{
  "n_layer": 12,
  "d_model": 160,
  "n_experts": 256,
  "experts_per_token": 8,
  "d_expert": 32,
  "d_shared_expert": 64,
  "activation": "swiglu",
  "moe_layers": [1, 3, 5, 7, 9, 11],
  "router_score": "sigmoid",
  "normalize_top_k": true,
  "routed_scale": 2.83,
  "balance_loss": 0.000414,
  "balance_bias": true,
  "init_std_router": 0.0226,
  "lr_router": 0.0013,
  "n_head": 5,
  "n_kv_head": 1,
  "head_dim": 32,
  "vocab_size": 8192,
  "norm": "rmsnorm",
  "norm_place": "pre",
  "norm_eps": 1e-06,
  "positions": "rope",
  "rope_base": 1930.0,
  "rope_fraction": 1.0,
  "qk_norm": true,
  "attn_scale": 0.177,
  "tie_embeddings": false,
  "parallel_block": false,
  "init": "uniform",
  "init_std_qkv": 0.0231,
  "init_std_o": 0.0,
  "init_std_up": 0.0231,
  "init_std_down": 0.0,
  "optimizer": "adamw",
  "lr": 0.00239,
  "lr_mult_qkv": 0.7,
  "beta1": 0.9,
  "beta2": 0.95,
  "lr_head": 0.0138,
  "warmup_steps": 547,
  "schedule": "wsd",
  "decay_fraction": 1.0,
  "decay_shape": "pow",
  "final_lr_fraction": 0.0,
  "batch_tokens": [65536, 131072, 262144],
  "seq_len": 1024,
  "doc_mask": true,
  "train_tokens": 716500000,
  "steps": 5238,
  "dataset": "wikipedia_en"
}
Below are experts of layer 9 (counted from 0) of a mixture-of-experts language model. Rows are named router (the router's row for the expert), gate (a neuron's input weights, with its number), up (a neuron's input weights, with its number) and show model dimensions 0-159. Each number is 500 + 25 x the weight over its row's rms, rounded and kept within 0 to 999. Numbers have three digits each.
After each expert's rows: "mostly gets" lists some tokens that are sent to it at least half of the time; "gets" lists some tokens that make up at least twice as much of what it gets as of all text. This comes from a sample of Wikipedia text that the model never trained on. Tokens count by the router's weight.

# expert 240
router:506504477486487515515491499488529516473529479534492502547498483490514500526436517516499467482531500511507498538522479469519475547506521516471451532498451500500490475464494536488540478460527486490543496506491517502475494485497539469489529484527479502494493478478522499487505492520498513494500456534450500501506482522502463463466491493467462499524532434485507496471494503489498480486422484518517499513504492526487538442526473486520581516474508502480476480487477492478547524526498533
gate0:462522514508500521467479493483523543505484506516518483511480549503476525480436481520460493519538539466514485500484492535483487510493488481472485529486539512511512497479479542467499501476500533488517527470445471496520479523475475525484525499485527516547535485496554467542478518522499546507455537498517520496520509509529537494440502501523525466444517522443528515482500485516495510493514515485514486540495472502460501448537519482498509514472472496525492515530468529502477513466518499
up0:489486475496499525485512503497534551510497493504497521485483532514523497551491503501465492507487532512507452457497489505488482508512549454485514527481488503481523500474493472510493514502475516467480514490451528500498488510457525520516469521489518487535546452464497435478496502509518521521464530500475554495496515528545530479475439491540462442441484509523490547498492511528493501500522517527477512541505458507492501508522482519523502508535510531478474555553520488514517477495519519
gate1:516509490496489519519532524483505517497548510525499531536500471483509475470499523513478545511492498509489490483529493465488496533497492494491478546472509525560554495528489555539524508503501509502490475492462485514498480510514482490481522503485519498562513473530505513485506535465533490502484489536494509508500494496499473504458495506520512498530533458448585512516508551530501457445536459481516509520523481529486519519512508499513494460581501487484457505478490467514468498517481526
up1:504514496516483507511511526510538496501457516541485473509489485536492499508520498478504516528490490491501448496483506475473569510488525511494511553456507493447567515495424518534517477485496484479536515508473503467466498541476489479506515493469516486513514512504526498474482527512505474505484532470487494505492504522502516489454509462506495453503503484512556539465525515485509497487479478506553517524485452474546508500494508527547504480517478494476464484502468449476479497476432508
mostly gets: " with", " without", " like", " as", " include", " against"
gets: " of", " for", " as", " with", " in", " at"

# expert 234
router:517515457460517514520486527493504507482519540516567465532463492492516481537434536505462517502563485511476514504481462492527462539528526515483501496497472497504508498475521525451520516458518509474522488474524465519496496516477502489512526466504478508513499497495519502496508479506514554507514463541458487493499457543467472477480543478477489479505516466479510509524526483474510519503485445555486494487528512484467492502512483514526557511488501484453482485475501462466511514488524519
gate0:503515514538500506467508520463504475527531547524515471544496475508503488439459534514502493505491498489502482528510490505512492456521511527469505508508526496496469497524478494515524479502504487495462482491476486520478544509488493498454519436492524474464540493532473523482514501544510483490498502475485459458460493515516551447505500540509487485530544516489492461493479512494474541480498531518445526498495507467522498470525509461549517524443455490527469502466499473540502492477480472
up0:494464471485497543495482511438546508512503477523532459522510510530504484452465512460460480529525479508522461544473473513528500511463514489469519475507512447522440512501511527492503491504497496473492514499485502486501508518485482506474487453510536497426510485490526522504522501520516493489497519500501463470503482509492501492527545508466451457522511522506506469484488472520526482466508517443489516464494470502495505477513508477481526534480474483561495455477528461522504544480523511
gate1:507491457525492509536448494473481528509500524538465464505519487458507476491471501473483549503475501470460525496507483451527482490510479532485493535505516513480534495518470477519486448520492431452509523531524502538516495476509467482485480519504533494511466476513494524521493465508475485504496495504493485534496502516459480530505537512516480518486548453522506472510537485477470498523536464529460504474542496493484498459502524472534527541492482481475509442507464494452519506495526488
up1:503469436482533485488485510498513470497486528523548487509454512481484481497480488479491545526506487471481527492464523510528503506504520525479527490464524514517528524521503478496478484515494479490501500495544514476543471506455451505519505506476535526478483506464458546485468481453527501504527487502502488515514478524430492495535529535503529493464516461508490483534539510479422527531498502496489507476497549497481511461534519509520508529487510478499516476506486511451555518482478467
mostly gets: " Unknown", " Won", " Winner", " seven", " multiple", " Decision"
gets: "2", "3", "4", "1", "0", "5"

# expert 82
router:539514465472474512536491513503498480503494515488560441527494518463503504538480474522508505487503476509488515519487448484501500558517508558515455515545454527515482498480475508480555541480500483494518485487468493505484505468502510444488505479490477490472502472506497538514508467540449511463468484522493472510545445493504484485478517489499445501499526483498513449481515497479507487443479479536476477492507489497476513497493487484517517471506472498475478480482525499441528496471520530
gate0:505517479496504514507516472485495563511513461559514462467513494540478564488485492498519496475539513490487470501527481499501436523478506507543445507485459523466469450475475479535468505482504526505508495524534494486453538481527532436519543507470525504497434508478472501526513481478492496488526501495499488495503461502470496537495508475502476509474534486504480511477497499520490506489491502505492525533540514487510486481514471474521532468486486449509492512525545501508477522506531546
up0:480491512487526476522507493518493440489479547471526524505464510455511432502480545519484492509499449537504542507481459482476540488523498509485503480511528464542488534515524521488517510516507485495503486530468517531552493525488485543504472499478481503513533471548549498471508490478491511496502511488506484453476526524518507461480487505495517511515508524453539487522510496478502518505511542506508477490458508507459502492481518537451485510538523551526500461477444534469497488516489468
gate1:511505492513453526492509477473466491524506497514521453501466555472539497489500559505510508540534504518530536497512504465503481543451476503526478524493524484486472484535465476493480501497466510509488511527486497496471500530502503488520498490560504487510536447507515483481420486536489508549479501477493481508454496523496501487455454514515478460504524540455504495468485492519490510464465493540525504506488502510510486488434540540472488493486509505520500510504505518508520479516559499
up1:514504505495487528482491524508480498505538487455501516478473538483469503441500483502494512512556512522485456478460484480483464504535504506543540531540494467482515500505500469497478499496471492479546496508504468478486480486517530476507502521502521498535530466488476473486500538459490516546493502508520481516531470552444516453528492479501461533479527531497506481446514537547491494489543517460517499500504487507539505506466541528551520502491546518543492501487473468485485507471506478
mostly gets: " been", " was", " being", " is", " be", " became"
gets: " was", " is", "-", " were", " be", " are"

# expert 47
router:518511472479457512509465514536530520508506471484509516551462486487461485511497482509486492494521485498485495498492485471516512548518542538507458528512452487556470470489496557504515518503491536468506486550491471488505488485521499461478547465517498508496514475481495511490520478487441517467504465529527460499479467507548510436470538464474485505505519462528528521468512470470486512532460472514493485513495519494501550474513523548521506500476488471473472475528513498502511526503496518
gate0:453519480503501521510465497513520489496500488532491508479477477477511502500524536508488497506506512508514516535485482500510470458448503536549471489500512489467519499504481516499475476511530509450527469527542464495488500531506542511509475528442535508473522499477479484495461504490483489483496523465486492483499528488529447539458473477504472507477488487522554501471497494513471558479525495518499556486517505484536531495486527501522514524495569540502443500495543460507494488542553502
up0:499494504510514518501467507480530471509501509516489504504470488482512480484509488512464516536489484485511516528446503463492507484446509538535473501428513458528550491454477523491492525546541499518536486524493460506516443502464539523553450489487487444530523527493482517497473471484464495516492503477510498487515494484515431511481511497499498455500485506541524515490503469490491509486507496536488464463487480489545548457473487548486487501469523508480457478503505503488491510512511508
gate1:494503491495486485525540505506496463493486523497506475515479498467493503461498569523495478472519479490473494523507502449507484512488506457474508534510502548478477490516535514467519499491514493442550470563468467498486530499483496488546472509499499490485537516528545495492499479493530513511495479503483496492447454525529541488475558492470498466491485492505549505521431514521513489504498490502538516515461479522464455475494538519464499502471455493527498503489541510507511528532530489
up1:498508472513502474502546515474474495510487524487486467532475505469474464517513532497477485510483464456489489505507541435521516517516510487433530542497535482467469493466421452486505467494504477486542489531461454484540499476479500498538516479536514530525498514523534516490466501495500476517465485512502495542452471509488528510485541505480518488484468510507520511477463485510474444540498509530489475495464499495470487488518509520510494521487466485508528497516503498518510535529500541
mostly gets: " to", " To", " into", " through", " could", " Tha"
gets: " to", " from", " into", " of", " To", " through"

# expert 48
router:500511452448483526523471507506498473499519526469545498524487484488506479515478514540497488453525479504451537519483456471485511505506524521497432535523480491491476508502486509471526523473532503487535478513501487530522477484492516477504507476494448508437499484551552510525541482504486510522492461515457483509494468511503484485473524496470475499496498490540491452496521464503493492484490480567455450502508502498471524495510517487498543503507482532502482457483481478454542517493522487
gate0:504541497507456511468425510523482469527465531515528545531471525482545444514534479537489469501501495525507531516553512534490507495503498511477507529499461485525515500506472480466485528477471509525490490514529477540569513480479489506468556529463472526489490518489505504522495462549471545487499495471481481467477506509519519492495493483489465505467484511459499497508533527503524482466514513510461478544499512498492509488526483534514513493449489468522463495490484479528481491482518510
up0:536455515517508478520556514488501513439525477497471476478538509463476566484462516479496498507483490496531494478482535459513518486484461496529470466493500469491479511496518495524511474501491523471495490485490514508488522507513469468502470459512485470502494500511485514471478537482480482504501494523485480503573503465469499473531518491498503488513528523544499457518484511469498463569488539476511516532512495523506523497499508501513492522565502527447516517534473555462534537502512520
gate1:489502475496440515493504489510495477505515539508519510484494511537499448477485518435495491479480533490496510495510512474512512515498518531494474471511517450549459475503504513516496510470508501485515503470503477514404561540474478497518490500524430476490498469475501447495465511532458477525537486509495508482508480499505541513493465520497477523489521519477500456532482489495539482516474516518472496506507542523521473523476525500553491529511460520520471498485510484538497479541485493
up1:466484491480524521474486485469512506477487509487496541483527409504461507478505508503480448535529465463528467555457472477488459452519463542476480485513506463476480494510518521487461448495527486514477498519487511499468541489505516496503511534482511474497468555493516504513480434465483521518479508526492491487514499482519499478527504515485504550491493501477502528465460458481520488480472481481521505514513479504508524519476494456541492503505508505460493463539499504517500536517510511
mostly gets: " was", " been", " is", " became", " being", " were"
gets: " was", " is", " a", " were", " are", " be"

# expert 95
router:579489492477468512545484484535525529484526499481501506543478485489495521491503495487486524495513492512487510513488491460495508541525519518483456502528439537519519463481509546501529521500516514473506488523533448525521455512520555481448519502514476521499471475491507505490496455477501505465449470529514432490506464506512469459450516460481500510502535450532517499511532486474510507508487503543492486520502514487495511476494494500496525504463511474476483468482487544515515541497509512
gate0:527499540519457520523505496510528483524483525497488523536472496515498509496482507470499477492499501500470486527508521502516534549521512545494473552530497494497464492478453515496499527513468550493521522466522477578536475531493541512526472529428484479464487524493502507491459487527460509529461499504491449508512515507473497486468508489504494506478499513538487529540521530495482527522478511478482509589519501500492465490514524504531527504499469478467476489526508524526497504452504499
up0:501463516496495444506496552518525522495506499471496486492509443503484545517537520556497480459503539477509454458486493479503485517440515479500524452489494508499498519496543490573493503469518472458457451499479484456482500525463521499508517481494529483496541488497513510490534488476547507526509474481516495446517497511528525499507515510495514515434513523475495511527474473531497494526517477503559523503486498481503507481483516533484482515486521472531541502480463477503524497486513488
gate1:503431509460463475513494487500462508502514462529516505530520512451511492468496484489505499492494542501492425521525524511509526499488483527464444477496508519513544519525505507507558514500503495468507470548465474519496496533500494500482496495477473467500508500498479477472495494459510502517503481516509456547519461469471508491479548442474505550544535472522480498506521525488487460509517457482472498457472503493470512474499517483492495500522517479475487533472482513485497538533480539
up1:522495525484450449506521509472467486469540491461502495504516484518475496537524500511524464484482549519494441488454535514525530530498476533481454491496483512558540465524488510480495523514524535462495496470484487519466463527491559507503473523489472451482506471550476416496492491497524508507488500495515492522506474466499491466487505481466515468513490518531490477507466512484480502519495458515459495471477459490496506501474520498500479520477487450486496512492465519515516491527489512
mostly gets: " just", " to", " between", "ify", "eti", " upon"
gets: " to", ":", " of", "ing", ")", " between"

# expert 212
router:519526495475504505539494519501540524487533464514507506528475495470507531521466518530479514509517521510488486510491476470523487538513528528483458473542454521525497480481496533504539479462512499459556505525503499532499472500519559480486530466497468515508486479456490480481502486494485522472501475524490495498510496517494452470470537491489502541470529452511540499481556459463505459492448502504526518514538491517510537454476485513515523490478534462497464494491484489477551510535501524
gate0:490499494494513527545505470484505495472509519499482526527543435436514505536500522526519567507514512539494478511532430490469505473503471509503507503461488537522484533504480529486488480543540533482524492536436534507455484490526527489473514534465488497522500516494493507485545540526496474525462505515494507492513487517475475514480512487509485521476502505511539547461521489537510469509451506484483545507500476547499472474520488467520508494483505470489488479508479479485515474485471505
up0:544478506514487523487472516491483476522513504482501554467499501472463561485500520516507468493498499464525506478510491514453495512497541533497504487504531466526496505462464500524498518485450491524469501489453494447482532509499453518490461511543486491517477512530536512571511469485525471479494493492491505457480496479480517525525499495497555506496494496500493490507511531427485518498491490514520469495480512417467478495437471468500471486496486530503508530529492494514462501505515508
gate1:521529480502463508521499456500523572482538493517495533495484471480533587502450511540472552498508510463498533514458462463489481490496510515489447498534485505474473497484544536514491528521507480531481478503483515478467522508486522506491506523466512539536490470501511494508494459539520466487521510522483495493457519520489509537517494507481476487523533476461502530490494508495480517486480519478497562503538497475480495504520473488491485479480521514470499543546539502513471475486512481
up1:501515512478513489519486498499495466527497494510501495519514509475495494479548534544491460498496480537486497470563471464491481508483490477479547541509485535572578485479452501494464492470497507497492512481463464537530487501488507502481508479519505477497494502508476474491485518521498516564476489482491525506537500525531487505510511486540506507529454539493486467482506505482503518543518483497440430477431534504533504525494522514507512487468506472526486479500494504514521463522506515
mostly gets: " When", " how", " against", "When", " using", " when"
gets: " of", " for", " with", " to", " by", " in"

# expert 99
router:515512480446502505530446522518499538482525505489519488491515505490478504520482517559445490479527519525486481543490491484517478493494546490498486503500502496522504448485483524514520511492515511509533464487523483471479496486466524463511523463521440521500511455498538510517518504509459537499504481531503485498491479486504458466430549447493507495504532483504542480484494487497531507492443486495515485471533491485503513499496493564490542487443542517490469485528493506477521516501530456
gate1:516525506515481492480455513501544518482538478482512520497546478530519533508491475509522501468507519517540479485535479492489514525471504504518489474487453456529460460489524471500527555538557493511514524511449503488470455492497475488481498533499490533474470519479458478548516451490470491528522487483544520493524483492492499471483531510482512451488473528480466481520493493501468513518484480480487467478498493473544510508501471517513524535502554475487563500503476510466535500493471485
up1:520548526483486452541500447506476517526526474534513511510532505493535479541497492467506506524498479470496485491472504515475497488473510466510461520499521491504430472558510497497505450518454463498518499465494488512480515519458488496530496483490513444450517515479523510493468475562497503495509495490506538555509495509474557526511503481491495532486507508490528459470517508510475475505498543515484497484509501474485510517476451476504468505528516493492546479555514504504558492516485511
gate2:553522510468495440545522498523515489537502499485492523493526498464479487469487489469478499492503511486499512540510499486485509536492515515489474460511528479504472494494434506542489468514482535474532482509486458478495478493514494473543492499507522445533478495488460510530527474462529493524483476520503504493470487501496533461494523518475516483509490511426503507415492482566526509522523501513472482506496493465471480533527500526472455509502486468477507502483494502490510470473531458
up2:482510506492496523486545486475470493473462499512510480468492493515534482525455525544528532532506497478490472467478492499493471492534498481520518519547463450510499489523495503496468503480461472499501470530456536515542481510529505504516480531488547508466518530463512521554497532486517514537530522493458542483496515505498452538497461518536493476508488511508500489470512513494488501574477514542500541485466519514505453474477464482524522477509522534488503535506489477530523502456470503
mostly gets: "ena", "lia", "cia", "ali", "ora", "ica"
gets: "ia", "y", "na", "a", "da", "di"

# expert 114
router:503495500426490494510501511506495526473531506496556526552496455503501509497451487507475510488540500475490523525506451463523487542505519537509490494554478492513518506518486535475513538504526522463525467480505453548475452473523511495501505499533492497515492493495482484502544514512491494494515442549465489510496433497516484454495507470474507486518503445494540496519523482482483494487478470526504478497504494517493510493517454515522574435493505509484495512515492508503514530486501495
gate0:493484529497426497511529500550519535491532525469520491513513471485510514508474451488547525526533536489487458481453491484512490554500522484493472498491458506518544511486502493545507515496502519476477474490511504509417460496520516483455507507458499510513487495476449488468549517493512482504521512485546479493486475508554532507496461508504506523472506496477526463514503514505492500493516532481515508459510455521522529519492491499539502464513536489455507480512487523515535465473496519
up0:477489524490456508535512495534520568509534522479514494482523477480512541488464470474538520532520547470472449474491500474499491543497517507519483491520447503532527519495506465511528508490511515490477462481517515478412502481504516524453475485475512526535468505480455504478490520494510475505522519518541488508485482535557536506508481529490516521481503492464535459529494511509483527501514502473524525479517494512522530510459488530517499482497517502490497518512495509521539433505487530
gate1:490500452474492512495504526539475542543491519563519507537507521525506490540508501514485525478509530532509476527507456514490490497499487535521514504518513463500501495498480533493513491520509506484517463469526462525454486538488511520497486511490535486502531559557486466508475538480499468492526493517481523485509511477531508576509510512519513465551500481497540501501511500493550562480492507515527445542487490458523504485486530481478554489499491480529503518494502457472527491480496477
up1:512531457478519533473480480502514485531497481528513521473497497480493499460466558502484441480562494464484536507483509491517514458540486542495484482538511490514490496512542495529534516499513502492491546507501522527529512486443513490485507511477537494486459507533510488462523444467502522523488521496525485506482507530469492512495510450493496509468493520477489514514450495527493519556500516499524539537481512490488489499504530502507477559492527519511519494440481511513519468510492570
mostly gets: " million", " £", " billion", " six", " five", "€"
gets: "0", "5", "3", "4", "2", "6"

# expert 26
router:551507484425481510523466500531488509493477513484520514524535477515477506532494477474477495471551485511484505536466467468518503531494488525485498521535494516547491427523461497483494515455522513441558505525487488536508473496491495498523531467543465532496467470502517503520506483528460516472495478529501462520492463481494475468469495468453483502513496462498516485497509472486489476489480476537499471508523489506508555478520490526541502488485484463497471484538480482501516485511511493
gate0:554484478531503516459526492531538465495498512499522522483498509504574521525511512502470470509467506497531513474483500518530445524489548492531507503464502481517498504498484498506473435489494487469457526508491489528496530468528467491494550487513489514500514542509488531488531502448533497511512506515452459511531453498513438426523507498495519476471484498544466523499526501525490492482502509505473549478494513531497533532483478490529500530502502486517500494473532495494481500549512501
up0:439507505477480495460492525462482548527498491470474481510476520507453460471478482518530498500487479519516529510516505534486520493511484485476485483553504507478482508460540495469527518553513524517520471479477506485488459513477529503496439547483494460510494448485526464518506465556457490514472487491533546476472514480497558532491484515501474508509501472508504483517483509499550545484517488501521475514473464517483475520523509485492511493487501546468526469505499502518523509457479521
gate1:514545466499480500461525468538452502490492548497495521501469496523493489495521510502482485454515533491516446516444474521507512520533496486493497455566518511464455545503491486502505484484458505477475468497513447462507548495493513512466505486482461512509520495470499477492480487451504478520492487512497522494496509483465472458493492523494475523464516518499454530523475520529457479526536476507504474454472498517507513542511497480518518516474509502500479511494474447532451488477458500
up1:511481549501492472502533540510465522534480513489491527496499504479509467529499487517507476497481459515490510536535523505488504489492504507481490484416490484529516538496486510437520504554491485487521509502504490508472466505556500486528465547461473498501513452529463522488476527530480527515532494492488467496509518480534526526539508528514513530539539505527495483466468493493529507486537520513511521510517517482460474507483466483486515421521449483498480498495499529480497530523537484
mostly gets: " ===", " will", " etc", "″", "\n", " would"
gets: "\n", "===", "″", " ===", "====", " would"

# expert 83
router:507481466446496488504479534530522507495471543527550504486526523470503513525459481502478485478548502525502502505490471461501516513517460543483454490513445502487478475493490504477539538484537486498525504508516446534495486487508533499473491500503483519475491510514498514508539472506486520455464499515505516517472494522539464435529517497466479516513507446536508505502508473509523499499467484540499476489542511490472548461538479499503547459504533507477490484501504490460537499473546484
gate1:501512523494503515473531558528512496519470506530537516498527488490487487507521500478494505521556512466515500506475489495480503519495490496504524512464523501522499462461522479520519528510459553504495497497497483530463517474482482510491509449526464533522561518506480515463499511491523529507471484515480503497537480470544471449506518490458547501489490495492485540527494481490514480534472452525460496502530483548486552469523461467507503515539528565477499487487464514491460530457500489
up1:501489503498459489530488488472457493505526498482450503519481512526515542500505522525562506463453482509455510474551518497516506502507500521517467483505466503468495514583508486522497497494521461488507497502488494506527481530527568485503490550510535458459480503535487493511477486516483506432515495509506494510436528555451492531517525523517509467497513518500522437515518520518474498480500524466527514494464505463529510499480508518511500476485480464519503496490501472482514482506511470
gate2:496478479468482470509474516499465515485510529502527468482497470517502539516504531509519513496498515464471483555475533482500504465508490520498469518523505490526513502520543496520461531465539448482563463527503517523502470526495499548537502511495469544491444480511508549507482470567535541509526490534522477503489511529511462497524496500449527470465503472499506531472484505506487520480484513495512523477510490505494517490526505479466519536504500508471527454464475468503533536480503462
up2:523514530517532467480504489500480474443492501510511568495473461510479478518509507471514526518502512492512511507546494537518522504516527486490541469500508480482486513536452532508482482503470546449484523500514489514507508499487496496505528491537540499512541469452481493449492528506486568494521493476506486528559499465519511465492493448509513483483532504493530507541486505490446514509505491501500565530556511518470459535484492502530514497517522500481443505515492508515494486475521529
mostly gets: " (", "(", " •", " [", " coll", " v"
gets: " (", " a", ",", " an", " •", "("

# expert 141
router:531540490488487507480474530496514483467489534535586503504504500504465514506477477501505500464560458490479478496515494448534466521529452543510472485480492495527492453513500526483498515490528492501554475566524458498533462478492550474488516469541464519512514499507511520496510472511472539463493476516495511490499506516516470461451492490472473473476513460501547486517532452467500506505485462504504511520525496507489505472501489477484519476491477513504499518520498473466521521487494479
gate0:477551506496571473505437505526531507519519500509550472523505527493511513510454460463507493481502504489496487514497525515496505510497526509526476466506519491527469466527501496499472466453505484518531503517463524506497497488465501464487544527464523543537507512481505493513537513501529511491512491490501512522488502481522451517483517494516507484495486467453497533525521494554491507480514500498538443486506513468481465462475445548480495536513499487529534519536532554470512510501545508
up0:490560441527528449504479512473548497520512533495500487504527492498520512516487459487524479475500500510507481492480530495495491521528477501533484456494496496553526520469478516518498516520492474487518476543468507497533509531469516468486493516521522492553485523480499517516565523528492496532506497478506528515494503498543497547490475482495517508456499497472481496529453479488517508511503529456534523462514512474502464496477523489459495509504524515503535545573553523463523457502519486
gate1:489531476511505510491508528491525458481496508503540486550449540526490503512507503519490456533567480490505466501499492483463504527513491512504531462516501462551525519499504522486478480501472564492507490487463502535513511484459531474516497459493487453533545479474514453483490511465514525529535493482508533496514472490529489457519523454498488492474531495498510503502502533489526502476412476498466474473512509488449505514477469533515496497495459502501517529498507515534522520485506517
up1:481466480489516503499440467525493492484497502513456514478495545496516480484511528462480502487466494501512495524533525527498558483495503479477477480465516450463478503467494489517522503479508470503548506527523526502455462529496578542499502557474513533500499512469521532486475537506489515521455502530485497513499495467517505524521500539464531490476467483479496514508509475512481510500521517505546478465494506492561475498536497544445491534512510470490512494490504521489508527510440517
mostly gets: "–", " dis", " Ver", "/", "^{", "^{("
gets: "-", "–", " (", "/", " P", " R"

# expert 19
router:499490456462527535514479512528530517480541514500540484552538506508504514495488495483447513477527475470513548489504484453520490523502500532490519506494492502527490451511501503494536530470523536489546486473493478506506495524514489458475553503493498512513515485527490522503508500492522523473501491510492443490495461483472469485482522465460475537532504453515520522520543521482455501510496486562497477488519523506476525453498500524533566497495489474480486499498499502497525575535524496
gate0:524491518529517489479485530493517539518558491486487422514477466489474477488486507516488480473456516489511495488448500462520518506508483493495504464467524468513535500476532490492514492493539481475451479513478498522512479511528509502464476527532469544520441488490498492520495473447515475494490481531520509504507492473529505522488511498481505439525500502517496568550514507478520513508488503512497491498484516487561516484513486504509523485468488510455572545513459525479511518503467475
up0:528464508512493469505531460476496529491446487498510526484545500491488464531489513498430508491538503507503498494485507566492451452534517494492519524491500511472502499498478501493505524491476483521520535508452518474522497480445498511530517488471498470494493551438517495492523486520456490536467490534483514485522478518473518485513510534477501517478434493476525447462523473504508457502515492535470499502493531535480520494491503506553464480536534507500482514516501452499517500481487518
gate1:519495554494480446467530515521514569505458488547471514524501481500501547478527478530516517519473492467508517528478499482533441540532511457493522515503518503526569492490529484498501454541515522473516469505475475501518459494512520517455521506528510482504468535471503492485470494505496474505493470534516499497487501511520523504492505542468488467495510502498465487535475511462463491490482456495541460515491517501488507493495503492508544461470511545481492516539490490519525468472488466
up1:487524453535521522496488459466517497549520508519534500466488503497484460500491483503494495504501510466517479515525532555503486457520527514529511517467479515485501510475552500481519515489504512543487495512547474514507491484495502596489524519507527544493513526501517518509525511507532476525547514537497513515494496521517515519493511459457515513514503491467508488545527466478542503480492521553522510481508482525517513494539495484467436538525496469484512532476451489510482527473546513
mostly gets: " MF", " FW", " Big", " Prime", "Studio", " United"
gets: "0", "2", " United", " N", "M", " D"

# expert 106
router:523505491459498508537456520476505524502518505496538526500492492499466541510513483529479515477552477513497502495515442488499499537486530508503516499513498480544517408486500499503530519439543506476521519485530491527521461481524530527486519474487497500489457481489521487490504508502475559463495510533454464499475499514533483459472515472490468507515546467492523499490531463485463499488431499507477493491536509514492524511506478479488518484483493494484447514492484511480504534503534547
gate0:528490528466492495515513520489467472506516496453495520521420536476491500544487494518529506480512469461469458486482488531495552517485480479490491495464497475499509491510494488504533525474482492493525529469519504507523508481509483546522561485487484492479534524501480521429482507513493522514538504526491490489525524497492527423538481502495534475505572509470501487528504516511506485504508490499451527493518495523493501503484492475471548483518512478532494512445510522471462535496543511
up0:514486495546484535463512523513516526463482457519517478498526478530554484474536494532461453522489491514525559463493530507531496501528504526488461504512519492520463489470485530486468436523494552494478500497501510522487515505514489470494477470501470480510524437487504525548503497486535512512515498498502529496492501508533491510472511518514498512464484519522531522483500502504514557445528525495531486531457480501488548464488478533544496509503490500457497482474505494450509524515483459
gate1:489489528483513472516471553513481504527514539494521508521469521499499518506488562538540521498480445483522508500521486520510481566480492526494495474501508468504508453488536494503508455475517526467502504481507515495545491523462545494509512539482499517506520506527484499530471472538497525543559512520503487510497484542507512485469456539490496482495495487477452567488446543486500504479511506470505536480517459534473509480539522515517490517517530497457496467517509516498510524486532522
up1:552482467492486475524473512470470468494482510554509531513490475466512513468516527481500505536540475457555527499539482509514526514489461486516545514506494462513495456476480482520502477472476535508482514555514482499560467484525546491510525523476514505464479495521469518518498472519481539518498520500477469532481476526503510480540541494503507506516541497521487522501522508494531500470479517481494500522546500514487503516547517487540530486512491479476479526500483506474483463434540527
mostly gets: "Plot", "Biography", "Reception", "===", "Awards", "Demographics"
gets: "\n", "===", "==", " life", " career", "History"

# expert 210
router:513491494473487512474475556484524531461490522536535503520516483486494512506496483492481514486544446528481495504500466450518476527505473539502502494493490519528499456487471523490546528512517511479534472522493448541496485496503533500479520470541448503468517469518518518459526494493457524457501486522491481495499460539508485465481519490466495484525503459524540471518530468481494470503470490492502510506547498551479537478506487472518528489477483504481458489488483494447530507541536474
gate1:484509516497482471538513521522495568478510445487497542534476481486520493561473486485497530475481523496498552506515500544482453479512513499512431502490493503498471479523500503520535490482510525504474457478546510477512506543525493518480530488526463492511475502507492475509508495514518498505496474535503527513448527465504484504500506516480461475503509471480531490535469541473504453492542493530499461503516480475540501512490466503474550440493532518522524518504538478539477482517490476
up1:553490480494496537509492479495485492508549502451506453498497488524477489485462523529502462504537501489484463543491478518517514519507543501493466546521516484520518493487537521468462462498500522446538524491459494495503482451521525515516511506471536502496496484531507522522483504486508538510538519496503480484531480506507488486467537477502516493490527488526470516450509472489500554448488479514494536479476491506507513522484455542521495560532505493496472460534501529507497526500517573
gate2:521489546511468509478456494506514475529493464491487505483464507474504523510526452535488478536484486494524523492469513505509496492498495508434492507504514456547512463457455461505500480490535498469492482482504414524465470481518521514472510498510508469477510512513507532485473476508476511507458506486481485475472505456545536489508505526517511528509499471532496535548461494522509546513497474514472498483512500489491513498473431543516534474494535444504508501531517525488499531516484504
up2:495502457495488511507481469489484502495502469492521449503495502500513474541500540501468511476496489529452513491465522512523464498484507524536493517478497533522485499560523522490471472439488504533500518478524527509557529433541469528487531503467516502493478511502473484514481534492541474491492509509530478533471508509498478501490530521479510510503513512510487502458495526435470521475491536509490477496508516509487480529474479498497490499486463488586476538453524495495457507542542504
mostly gets: " \"", " [", " “", " Super", "—", " "
gets: " (", " \"", "-", "===", "–", " –"